Weights of a small mixture-of-experts language model, trained from scratch on English Wikipedia.
Training: a variant of Adam for the experts, 4827 steps.
Below are experts of layer 2 (counted from 0) of a mixture-of-experts language model. Rows are named router (the router's row for the expert) and show model dimensions 0-191. Each number is 128 + 32 x the weight over its row's rms, rounded and kept within 0 to 255.
After each expert's rows: a language model's description of what the expert responds to; "gets" lists some tokens that make up at least twice as much of what it gets as of all text. This comes from a sample of Wikipedia text that the model never trained on. Tokens count by the router's weight.

# expert 31
router [ 88 128 142 101 147 147 146 140 199 173 157 107  93 125 123 112 135 129 168 165  48 106 193 177 102 157 101 148 141  97 170 147 167 113  92 106 188 118 123 128 129 126 173 108 154 153 204 128 118 124 161 137  36 129 136 111 177 155 138 151 123 117 108 100 118 138 132 148 134 127 144 122 147  70 140 148 140 120 135 166 132 142 140 109 155 152 171 102  95 128 106  89 156 170  98 131 167 109 160 127 161  72 162  67  89 177 116 164 110 107  99  93 113 160 182 166 132 162  90 102 158 160 114 102 176 105  85 182 179  86 131  90  90 179 132 103 124 111 150 123 150 163 125  90  75 165  99 168  61 144 146 176 116  95 131  61 141 153 106 139 158  65 130 149  89 173  80 203 148  67 127  86 113 129  91  89 122 146  97  90 121 147 166 122 117 131  95 117 128  82 109 165]
What it handles: Labels that begin infobox sections like Location, Coordinates and Scientific classification, plus pronouns it, him, them and verbs was, is.
gets: "\n", " was", " is", " it", ".", " a"

# expert 16
router [ 87 120 149  82 140 137 155 162 178 143 153 101  97 129 104 143 138  73 171 200  93 108 172 188  89  78  87 149 165  68 127 127 174 150 105 111 197 105 164 116 153 117 203 114 125 136 169 170 133 127 159 142  64 109 126 106 180 158 129 141 104 150 105 109  77 157 142 158 140  92 144 142 143  76 105 107 138 135 115 146 135 169 167 110 155 158 200 105 118 138  90  92 152 165  62 118 163  70 167 133 140  98 153  84  58 181 117 150 133 120  81 124  83 122 170 178 124 185 117  97 160 153  94 125 170 107  87 152 148  86 134  98  81 156 120 130 163 116 149 164 170 118 110 131  96 143 125 164  85 146 180 154 138  98 115 114 132 154 114 149 114  71 125 158  87 186  93 192 130 121 103  79 145 101  80  96 124 135  77 100 165 135 135 132 100 106  91 103 118 113 100 151]
What it handles: En dashes in road junction lists linking a route to a town (Route 69 south – Wolcott), plus through, via, out, as, years.
gets: "20", " –", " as", " -", "19", " out"

# expert 11
router [ 98 150 112 115 110 202 120 114 160  98 132  81 140 118 117 147 145  71 138  76 131  76 154 148  64 110 118 167 137  79 182 130 154 139  66 145 220 107  70  97 119  97 116  95 146 159 121 107  77 176 121 106 105 134 154 143  84  97 172 109  94 117 149 175 166 156 130 142 117 155 167  89 192 140 120  90 137  77 116 133  85 121 122 135 167 169 136 155  51 104  98 131 146 118 171 146 165 128 100  98 146 156  64 126  67 164 164  70 120 103 144  98 144 115 132 111 123 171  44  48 154 138 130  99 171  83 119 109 117 130 106  82 178 157 132  99 139 105 103  80 132 103 155 159 130 149 148 165 130 108 139 215 113 166 130 122 111 142  90 103 128 149 157 142 111  56  90 101 178 132 130 137 122 146 110 124  69 111 129 104 154 169 156 120 132 117  87 118 127 166 149 116]
What it handles: The, spaces before numbers, and first pieces of names or words after a heading-initial S, as in Settlements, Senyonyi, Sergeant, Kal, Gal.
gets: " the", " ", ".\n\n", " T", " K", " The"

# expert 23
router [ 99  97 191 114 136 164 142 150 179 135 172 111  95  96 106 149 108 112 189 173  88 115 192 137  88 108  94 148 156  96 166 158 155 106 109 108 186 117 164 146 121 131 183 126 172 130 175 157 121 135 154 113  60 128 120  90 149 161 156 145 100 105 104 108  94 127 148 137 131 131 162 147 158  67 124 122 121 111 150 149 136 148 183 110 174 150 191 106 115 153  89  86 167 143  89 138 175  95 155 104 121 107 133  99  97 178 120 174 130 107 108 112  63 128 189 204 142 157  89 100 176 147 103 118 169  95  79 172 154  78  97 119  75 177 129 121 125  93 117 149 141 133 115 107  73 125 111 160  66 156 176 132 122 103 124  92 147 175  96 149 127  77 166 164 122 167  82 152 145  87 104  90 126  79  83 106 121 154 106  76 145 166 160 142  97 132 128 101 102 113  58 187]
What it handles: Conjunction and, preposition to, single capital initials such as B, L, N, digits 2 and 3, and CJK byte pieces.
gets: " and", " to", " B", " L", "3", "2"

# expert 10
router [ 91 144  86 237 136 145 138 164 118 122 110  83 114  64  85 105 158 179 192  95 103  77 125 100 135  67 143 131 110 103 182  72 170 127 121 102 138 108 112  43 145 128 127 119 132 168 174 113  40 149 117 158  83  88 145  82 109 131 120 109 109 100 140  69 160 166 120 146 118 107 134 107 165  85 127 106  93 149  92 116 145 119  93  80 130 175 165 187 173 151 130 144 137  99 156  94 136  97 180  66 178 143  99 108 115 115 171 155  81  91 129 124 137 144  92 138  86 133  73 133 125 159 158 119 132  97 124 131 130 161 145 146 162 159 100 120 118  92 107 145 190  94 131  75 134  64 132 159 141 166 132 162 142 178 130 139 148 142  86 192 151 126 147 129 149 154 113 151 134 114  83 113 120 150 120 160 164 129  80 120 137 155 112 168  78 121 158 112  80 194 152 116]
What it handles: Middle pieces of sports team and league names, such as Hur-ric-anes, Sé-rie, Cou-g-ars, plus international, Imperial, World, Global, and of.
gets: " of", " (", "The", "19", " United", "zz"

# expert 21
router [ 78  95 185 148 114 136 132 178 136 167 107 118  79 100 128 154 181 104 142 118  94  89 156 144  92 109 140 123 110 162 135 126 172 117 151 123 109 171 173 102 134 112 156 126 108  87 162 138  98 107 109 106  72 105 118 119 116 183 141 113  70  76  91 125  91 115 140 150 153  91 133 176 169  90 131  67 125 122 146 165 126 166 130 161  99 125 151 131 180 119 148 120 161 169 123 161 133 145 172 123 173  98 104 126 101 163 137 201 126  92  76 185 170 160 135 188 128  90 158 175 104 141 110 111 160 201 113 140 160 127 166 116 147 157 107 129 144  95 177 140 169 122  82 121 158 169 136 135  72 160 122 163 153 112 128 149 140 159 153 190 113  40 128 103 105 144  96 154 135 196 141  91 138 181 107 110 131 187 116 103  89 145  94 155  55 211  98 155 163 186 114 144]
What it handles: Word-final suffixes like -ful in handful, -ing, -ed, -ly, -ial, -ated, and based, Inc, Website.
gets: "ing", "ed", ".", "20", "ly", "'s"

# expert 28
router [131 128 176  60 113 170 155 116 140 139 102 127 161 165 121 135 149 152 119  98 138 109 126 128 193 152 102 147 122 138 127 168  80 138 183  85  85 102 174 223 139 112 173 161 126  40 124 193 116 155  93 145 113 159 142 172 101 178 155 160 188 125 110 177 122 162 149 118  69 151 153 169 106 119  96 140  68 156 146 165 102 163 173 160 112 117 192  81 149 137  54  52  98 168 108 156 143  62 120 129 137 109 107 145 101  82  93  83  95 104 135 134 132 107 180 110 147 115  89  84 158 170 130 204 147 167 123 145 154 135 150 115 169 120 126 131 179 137 126 169 151 128 159  96  97 161 149 130 138 120 107 140 165  74 130 136 126 138 139 120 163 141 144 129 122 132 110 117  95  92 143 119 144 112 155  84 157 103  99 136 127 121 217 124 163 133 113  67 169 164 140 105]
What it handles: Bare space tokens before numbers in tables, plus mid-word pieces after a first letter (t-ends, t-ent, ch-ann) and have, be.
gets: " ", "-", "\n", " have", "unk", " has"

# expert 6
router [104 101 150  80 128 171 115 131 129 136  54 164 117 157 114 147 138 144 162 144 133 120 137 148 138  85 156 117 162  77  77 143 116 130 148 170 122 125 134 106 153  76 166 114 133 174 103 185  94 110 124 167 125 118 195 128  99 109  80 175 116  86 161 141 132  94 144 143 172 109 121 157 208  91 176 164 122 149  77 142  96 141 187 113 159  95 213 112 143 164 132  84  91 153  88 154 133 113 119 180 106 102  78  84 101  90 111 172  94 139 109  88 144 120 185 149 119 122 116  70 128 101 122 138 150  94 145 159 119 139 133 139 100 138 171 197 120 131  60 154 145 132 173  87 107 146  83 165 110 164  81 172 104 153 134  62 188 123 135 108 119 179 167  85 125 158 113 114 127  43 137 110 148 176  94 109 143  91 147 134 145 171 108 145 123 145 134 212 149  96 120  99]
What it handles: Verb piece ise/ising in ar-ise, ar-ising, plus word endings like -ization, -co, -go, Angeles, Francisco, and line breaks.
gets: "\n", " ", "o", "9", "3", "ise"

# expert 17
router [ 94 115 158  92 155 159 116 153 173 141 199 123  71 103  95 123 111 106 188 197 110 134 173 142  99 100 105 135 190 116 150 158 125 105  85  78 186 100 154 118 142 123 189 109 169 149 165 144 128 137 136 125  58 128  87  62 133 169 148 161 108 102 104 102  92 139 159 115 139 120 144 157 161  81 115 119 137 127 153 147 122 177 174  76 181 159 185 103 136 167 116  94 177 132  91 148 173  78 142 106 122 103 160 112  89 174  91 171 141 131  87 120  90 119 164 171 133 175 108  97 157 162 105 106 164  94  84 168 139  75 117 117  85 140 146 132 122 121  86 147 160 129  97  87  80 126 111 171  69 120 162 124 126  94 118  89 129 176  87 154 134  80 168 140 126 187  96 188 157 112 103 101 127  66  87  98 118 132 115  73 158 148 126 162 110 124 158 128 129  99  82 169]
What it handles: Pieces inside foreign surnames in sports tables, such as Perdomo, Aránguiz, Duyet, and capitalized nouns like Bank, Way, Great, Bog, Word.
gets: ".", " of", " M", " G", " be", "00"

# expert 24
router [105 113 181  98 132 174 127 166 175 134 177 115  94 112  99 121 118 101 176 175  97 117 173 127  65 110  92 154 158 108 161 148 161 115  94 124 185  99 151 142 144 131 202 120 173 147 186 156 140 128 161 105  62 134 112  94 155 163 154 153  90 103 100 114  88 114 150 165 122 116 169 162 168  81  97 117 126 112 163 156 115 130 176  92 163 157 179 127 125 151  92 105 182 145 109 129 156  85 166 111 131 120 132  99 100 178  99 183 125 108 110  97  70 107 193 190 133 169 101  85 149 169 112 114 165  94  78 160 151  74 105  89  84 158 107 133 117 103 116 168 163 137 110  99  89 125 109 170  60 139 177 130 113  94 117  90 139 172  87 129 117  78 175 162 112 168  74 150 137  90 114  93 123  69  76 103 130 143  98  83 136 151 164 143 107 113 111 125 111 117  82 176]
What it handles: Nouns or word openings following a space in prose, like prov-en, kit, papers, reg-al, plus She, been, and date numbers.
gets: "1", " January", "17", " s", " H", " She"

# expert 19
router [ 92  96 112 111 118 168 155 144 101 122 159 115 152 142  99 131 104 140 158 112 129  63 120 145  98 154 106 143 172  79 135 155 111 145 113 131 113  96  89 183  86  85  85  98 147 104 140 161 135 135  80 150  97 121 159 150 127 162 147 123  86 161 101 120  72 159 129 148 162  81 159 179 191 103  69 100 104  98 119 177 117 131 188 103 132 127 130 137 130 136 133 139 164 134 125 142 158 141 184 156 138 124  62  78 119 179 110  92  99 147 136 102  72 120 184 126 192 101 160 139 123 150 112 174 160 118 153 104 176 130 125  91 194 126 148 128 143 128  99  83 115 150 168  87  59 151  84 149 107  82 160 124 150 204  78 117 121 172 161 152 102 110  96 172  90 145  66 152  77 149  83 116 134  85 101 130 105 101 118  84 160 156 207 103 133  98  79 140 179 114  61 172]
What it handles: Heading markers like ==, articles the and a at sentence starts, and place pieces after St (Stade, Stadia, St. Louis).
gets: " |\n", " The", " a", " the", ":", ";"

# expert 13
router [ 85 113 149 138 130 164 155 163 155 157 182 107  70 106 100 126 129 110 192 159  84 104 168 149  82 102 106 153 152  90 152 160 174 127 132 100 210 104 157 125 146 104 171 137 185 129 179 186 146 129 152 104  68 111 118 110 121 174 159 150  96  82 135  90 101 152 160 168 108 124 107 168 157  98  92  89 100 125 172 173 100 143 169  99 143 165 201 123 122 135 103  92 174 159 132 142 164 104 190  95 137 128 130  79  90 153 105 181 113  86 102 127 103 146 160 198 108 168 108 101 157 148 101 110 187 104  89 162 150  85 144 118 106 171 120 144 118  85 129 134 153 128 123 112 109 101 104 155  79 142 145 145 113 119 127  86 147 165  78 141 108  70 164 149 116 171  66 174 124 107  95 102 149  68  90 123 121 129 111  99 157 146 131 135  62 136 107 130 123  91  76 206]
What it handles: Closing parentheses, brackets and quotes ending asides, especially after an age in birth dates, as in (aged 29), (age 64), (2008).
gets: ")", "\"", ".", "),", " also", ")\n"

# expert 1
router [122 110 175 107 169 157 109 159 176 144 189  94 109 133  79 142 149  97 167 194 102 121 152 127 134  80  55 173 175  82 148 153 146  78  91  98 169  89 204 120  70  93 170 104 173 150 164 156 132 161 182  88 122 136 104 112 185 148 131 164 101 124 111 132  89 140 154 146 140  82 125 167 141  71  99  92  96 111  86 148 116 147 177  85 192 171 165 108 131 154  95 124 151 110 115 180 179  97 177 100 145  96 138 100  95 141 118 181 143 138  91  81 114 123 123 191 167 113 139 127 133 156 124 141 137 101  80 178 146 102 131  89 108 158 158 152  98 137 128 180 124 126 110 118 111 132 150 133 119 148 159 140 117 114  74  81 189 119  68 126  92  94 135 155 136 157 119 191  96 119  86  71 118 132 103 117 126 114 106  77 195 145 161 124  80  89 135 147 111 126 109 159]
What it handles: The preposition in and In, also during, throughout, on, after verbs or nouns: occur in, expressed in, falls in love, resulted in.
gets: " in", "|", ",", " In", " on", "In"

# expert 5
router [137 119  97  47 118 172 145 113 136 125 113 137 142 164 130 208 136 155 146 144 178 113 144 143  69 108 109 194 165  93 138 164 112 143  84 129 139 103 132 121 128  96 136  91 158 135  78  97 151 117 133 136 126 103 153 173 140 118 113 139 126 139 147 201 122 182 114 153 205 105 114 110 167 124 131 109 135 145 154 163  95 159 104 149 185 120 152 110  29 164  76 109 148  86  75 158 174 109 137 116 132 106  91 120 110 153  69  45 130 136 102 108 119 156 112  98 147 157 142 100 153 139 114 174 152  64 127 141 147 135 104  69 138 152 117 118 145 115  62  80 109 127 180 147  97 136  84 114 114  99 110 187  97 199 151 100 147 116 116 136 124 194 134 153 149 142  91 144 119 150 142 164 125 125 130  59  91 118  47  99 176 156 158 159 163  71 103 181 143 126 128  98]
What it handles: Commas, the, table pipes, paragraph breaks and heading ends, plus word-internal pieces after a capital C, as in Cardinals, Cardiff, Cesi.
gets: ",", " the", " |", " |\n", "\n\n", " \""

# expert 22
router [ 94 109 158 113 139 148 110 183 167 179 182 159 115 199  77 110 149 109 195 131 101 137 164 141 122  81  71 160 174 142 140 153 157  94 126 120 169 115 144 156  97 125 143 135 195 164 179 114 109 163 181 117  57 103 130 150 155 161 134 173  97  95 100  97 105 110 163 139 161 155 153 135 115  82  96 146 112 116 110 142 152 120 176 136 150 154 165 146 155 119 113 122 150 182 100 128 162 130 120 117 131  98 119  89 109 132  90 144 127 137  50 101  81 119 158 191 125 159 101 137 149 156  89 151 131  94 116 128 171  88  54 137  86 161 113 161 150  64  98 128 146 159  95 120  81 102  92 147  66 117 182 143 117 112 107 109 160 139 118 128 134  93 152 153  99 175 101 134 138  80 138  42  99  60  75  86 140 143 125 102 170 149 152  93  81 136 119 160 121  95  63 174]
What it handles: Number and quantifier words like two, three, several, some, all, few, other, mostly after the, as in "The two scatter".
gets: " two", "4", " (", "6", " are", " other"

# expert 14
router [101  99 183  99 134 171 144 147 168 136 157 113  83 117  85 147 123  98 183 165 106 110 176 158  79 120 100 150 161 103 150 157 147 113 108 117 187  95 155 157 144 124 193 125 169 140 176 173 131 135 159 110  71 135 114  93 148 161 158 155  91 104  99 112  74 126 154 149 133 113 149 158 166  64 102 127 115 110 145 158 110 138 184 113 173 170 186 127 122 157  78  94 174 141  91 129 157  81 169 102 121 120 131  82  91 176 107 176 125  98 106 100  58 106 184 196 143 152 107 101 149 155 113 125 175  90  67 151 140  82 100  97  71 162 132 142 142  95 113 159 149 147 107  98  79 139 111 169  55 134 171 118 115 115 118  96 137 162  90 124 137  82 163 173 112 179  91 163 147  83 110  87 142  88  86 103 116 148  93  86 135 151 159 154 100 121 111 119  98 109  65 167]
What it handles: Word-internal pieces and hyphen-letter pieces such as -green, -families, pilgrims, metabolite, plus La, Da, Ca and years like 13, 14.
gets: "13", "-", "===", "14", " d", " La"

# expert 20
router [101 103 167 103 144 170 142 155 183 132 183  98  87 117  89 133 119 128 178 174  94 114 193 143  76 111  77 153 166 104 160 149 146  95 100  98 191 108 152 148 137 122 188 100 159 132 177 156 124 131 167 110  61 134 120 100 158 166 150 140 112  93  98 116  86 135 154 150 132 133 159 156 168  79 128 112 120 132 145 153 123 152 170 106 156 149 214 120 115 153 104  77 160 142  90 138 171  81 158 110 132 107 131  94  84 167 119 176 128 108 119 111  59 116 191 195 146 173 104  96 161 177  99 101 173  86  77 164 156  84  98 115  77 169 129 116 114  99 126 160 147 146 118 100  91 129 118 173  62 122 181 131 125 107 139  97 138 165  93 141 126  83 161 140 104 166  85 162 155  91  90  89 118  83  92  92 125 156  99  80 145 152 150 143  96 126 111 117 118 115  75 181]
What it handles: Fullwidth punctuation bytes in Chinese and Japanese titles, digit 0, and assorted nouns like basketball, laws, Police, meters, psych.
gets: "0", ".", " m", "'", " City", " called"

# expert 8
router [112  91 158 101 119 153 127 150 173 161 200 135 100 112  98 123 120 110 185 173  97 114 172 128  73 102  97 135 155 115 161 142 136 145 135  89 159 106 131 133 131 129 175 117 142 159 187 175 129 167 150 102  53 110 106  98 160 167 160 146 114  76  99 116  97 142 148 143 122 130 155 144 170  85  91 120 108 129 129 141 138 141 167  96 167 143 197 134 136 148  89  76 150 154 102 131 167 120 177 100 152 109 134 105 131 170  99 221 113 147  89 114  52 105 183 156 172 169  54 122 181 132 115 130 165 126  79 192 138  89 118 106 112 159  83 142 119  96 142 160 126 145  79 117  74 159 138 150  74 142 186 127 106 111 145  88 138 165  87 158 108  71 156 155 128 178  81 152 121  84  70  87 134  74  74 108 144 121 117  67 142 146 141 122 124 112 133  92 149  97 113 168]
What it handles: The piece el in Novel and Nobel, relative and subject words like who, which, that, he, and en dashes in tennis scores such as 1–6.
gets: "–", "el", " which", " who", "b", " p"

# expert 29
router [111  95 154  96 160 159 150 160 194 148 169 118 107 108  73 130 117  99 188 191  95 103 178 142  89 103  90 147 172 118 159 174 148 109 100  92 191 107 163 128 124 124 193 107 168 128 175 154 121 143 153 126  59 139 116 105 159 184 154 134 138 100 120 109  85 127 143 168 127 133 151 171 155  68 112 111 120 119 169 134 123 120 154  89 159 130 218 122 118 140 111 104 173 144 107 151 180 100 176 115 132 100 131 108 111 166 108 165 131 138  86  91  77 121 167 188 175 147  93 105 178 173 105 111 145 101  83 166 145  75 105 125  73 191 120 131 139 103 126 167 143 133  93  94 116 121 119 167  68 141 174 119 116  93 112 109 156 157  86 125 116  75 159 163 125 158  82 143 141  80  81  70  95  80  86 108 149 157  86  85 155 153 146 145 111 108 111 142 121 103  86 171]
What it handles: Plural and suffix endings like Tribes, Beatles, tribals, plural nouns such as Representatives, troops, units, and table-row pipes.
gets: " |", "|", "s", "es", "-", " States"

# expert 4
router [ 93  99 177  85 149 169 139 174 167 141 184 103  92 112  91 149 106  98 183 182 103 111 164 147  77  95 105 153 178 109 161 154 141 120  92 104 175  89 160 134 141 116 189 109 163 153 163 169 134 153 153 112  64 143 111  90 148 158 150 145  98  94  99 117  87 129 156 153 121 127 155 165 163  75 103 113 111 105 139 149 109 150 175  90 170 151 205 131 131 147  98 100 170 146  96 147 173  71 162  99 121 119 135  95  90 166 105 170 121 126  94 101  53 108 168 183 161 170  99  91 154 151  94 119 171  90  90 161 142  78 105  97  89 160 119 130 143 104 121 161 159 131  97 107  95 132 121 167  72 131 175 122 122  96 122 105 146 169  79 134 122  76 161 156 115 183  85 168 139  87  91  95 135  61  83 110 119 140 108  71 165 158 152 146 112 110 122 106 129 109  82 170]
What it handles: Pipe separators inside tables such as election and game results, plus uncommon name or foreign-script pieces like Bh, Raj, Sm, Sz.
gets: " |", " D", " to", " he", " d", " she"

# expert 12
router [105 120 174 101 153 158 154 151 181 151 172 126 106 123  99 126 121  84 202 173  97 114 181 143  79 107  72 156 159 109 147 155 174 115 100 107 199 103 163 126 136 103 194 123 158 136 165 149 117 127 165 129  59 124  96  93 142 162 147 144  86 104  98  85  85 130 136 137 146 108 135 153 169  76 105 111 122 110 149 157 118 159 179  96 153 171 196 108 105 142  86  76 175 165 108 136 175  90 155 110 140  98 131 107  93 168 127 153 124 100  88 117  84 111 178 180 134 173  86 116 166 160 106 145 163 103  81 159 149  85 112 110  81 148 118 137 147 100 125 155 133 133 109 101  90 140 100 177  71 143 166 130  94 106 128 104 142 158  87 135 105  63 149 178 115 177  77 165 118  90  99  84 141  74  66 105 145 138 107  83 159 157 170 154 100 119 122 123 130 111  65 173]
What it handles: Stray byte tokens inside Chinese or Japanese text, fraction slashes in heights, and capitalized word starts in lists, like Clay, English, R.
gets: " R", " O", " A", "R", " \"", "16"

# expert 30
router [142 108 160  81 110 137 130 123 156 111 212 138 106 171 107 154 144  20 111 107 147  96 151 150  99  73 116 162 184 118 136 153 139 124  43 113 124 104 138 144  77  87 115 134 226 141 131 137  89 172 169 130 118 157  99 156 172 119 168 155  90  73 144 131 112 134 165  95 128 125 125 151 144 141  91 120 149 114 114 166 142 136 151  83 117 154  78 140  84 131 121 155 151 158 137 139 166 116  53  83 139 128  98 185  76 121  82 114 115 116 156 101 170  80 119 117  47 126 142  64 181 151 116  99 123  53 105 147 163 132  76 107 128 113 148 190 155  98 121 108 201 103 107 126 113 119 152 157  90 157 169 182 151 100 127 176 119 125 113 155 138 113 105 128 105  97  96 105 118 175 135 112 130  99 142 127 112 117 103 110 178 136 159 107  77 135  98 153 183 172 120 125]
What it handles: Prepositions such as for, to, of, with, and word pieces after initial R in names, like R-al-ph, R-est-oration, R-ado.
gets: " for", " ", " to", " of", " that", "-"

# expert 3
router [123 132 149  65 133 166 136  87 149 166 146  63 142 114 119 180 162 106  87  86  98  66 149 163  86 190 141 192 157 148 151 142 142 125 125 114 163 128  83  93 147  87 140 113 120 108 109 151 122 126 176 106 118 150 163 172 142  97 140  92 176 120 116 122 126 198 157 182  94 186 157  86 148 139 116 157 133 122  61 160 115 155 106 139  98 107  93 125  74 156  63  97 101 143 125  79 175 135 118  99 113  74  94 162 166 120  71 111 121 111 144 163 186 114  90 111 139 165 181 104 159 114 119  71 151 144  98 175 175 150 123  94 116 167 119 107 158  72 121  71 107 185 144 183 134 169 150 144  90  56 134 162 124 159 134  95  94 106 131 145 119 144 145 116 134 111 136 114 153 195  65 121 105 101 184 115  92 110  98 100 110 106 126 122 142 152  62 114 177 142 129 107]
What it handles: Word pieces right after a capital K or G starting names (K-ent, K-al-ev, G-ender), plus sentence-end periods before headings, the, and.
gets: ".\n\n", "19", " and", "==", "\n", " the"

# expert 18
router [144 134 134  85 144 155 105 123 177 128 180  66  99  96 103 125 130 111 174 107  89 119 183 171 110 109 118 123 117 186 137 146 150  93 124  87 165 138 161 116 126 140 111 103 130 124 197 143 117 165 157 132 106 170 128 128 142 165 135 111 119 102 136  75 115 134  98 159 149 103 159 133 186  93  77  59 120 129 140 127 150 134 139  95 128 178 120  69 159 125 114 113 153 174  96 111 152 107 159  95 126 111 163  92  58 214 144 190 119  80  64 124 131 157 153 195  67 108 150  98 108 115 105  81 179 148 111 120 128  89 155 182 133 166 169  90 157 110 130 171 134 155 130  99 105  98 166 163  67 188 141 181 121 108 149  96 180 170 120 138 142  99 150 121 103 108 130 180 145  56 152  84 129 157 111 150  92 190 115 102 182 173 156 114  80 136 169 123 134  85  98 120]
What it handles: Bare spaces in tables and the piece ver inside place names like Ha-ver-ing, Ta-ver-n, Le-ver-stock, Re-ver-end.
gets: " ", ",", "ver", "p", " War", " by"

# expert 2
router [ 89 104 145  97 142 120 151 153 142 132 130 128 111 124  69 157 147 105 168 116 149 125 165 148  85  83 135 123 154 120 153 170 163 127 102  61 213  96 147 126 102  71 193 103 136 103 179 147 113 125 143 107  55 123 104  79 145 154 151 164  77 114 103 110  84 141 145 147 119 109 165 168 156  62 121 143  82 118 131 150 130 158 190  89 186 146 186  86 127 188 107  83 161 134  92 130 157  99 170 104 143 123 142  83  98 166 153 141 147 107  80 104 126 106 154 190 127 148  75  99 149 165  89 212 165 116  80 136 164  75 121  93  62 134 143 146 167 126  97 160 178 116 140 127  67 112 115 145  78 149 160 128 129 163 125 105 162 162  99 144 113  87 180 177 127 133  95 152 126  85 108  88 146  94 107 113 109 123 130  87 189 172 142 154 116 107 156 117 153 114  89 113]
What it handles: Colons, mostly after year ranges in football infobox career lists and infobox fields, as in 2010–2020: Costa Rica, plus prepositions like with, for, against.
gets: ":", " with", " for", ".", " about", " /"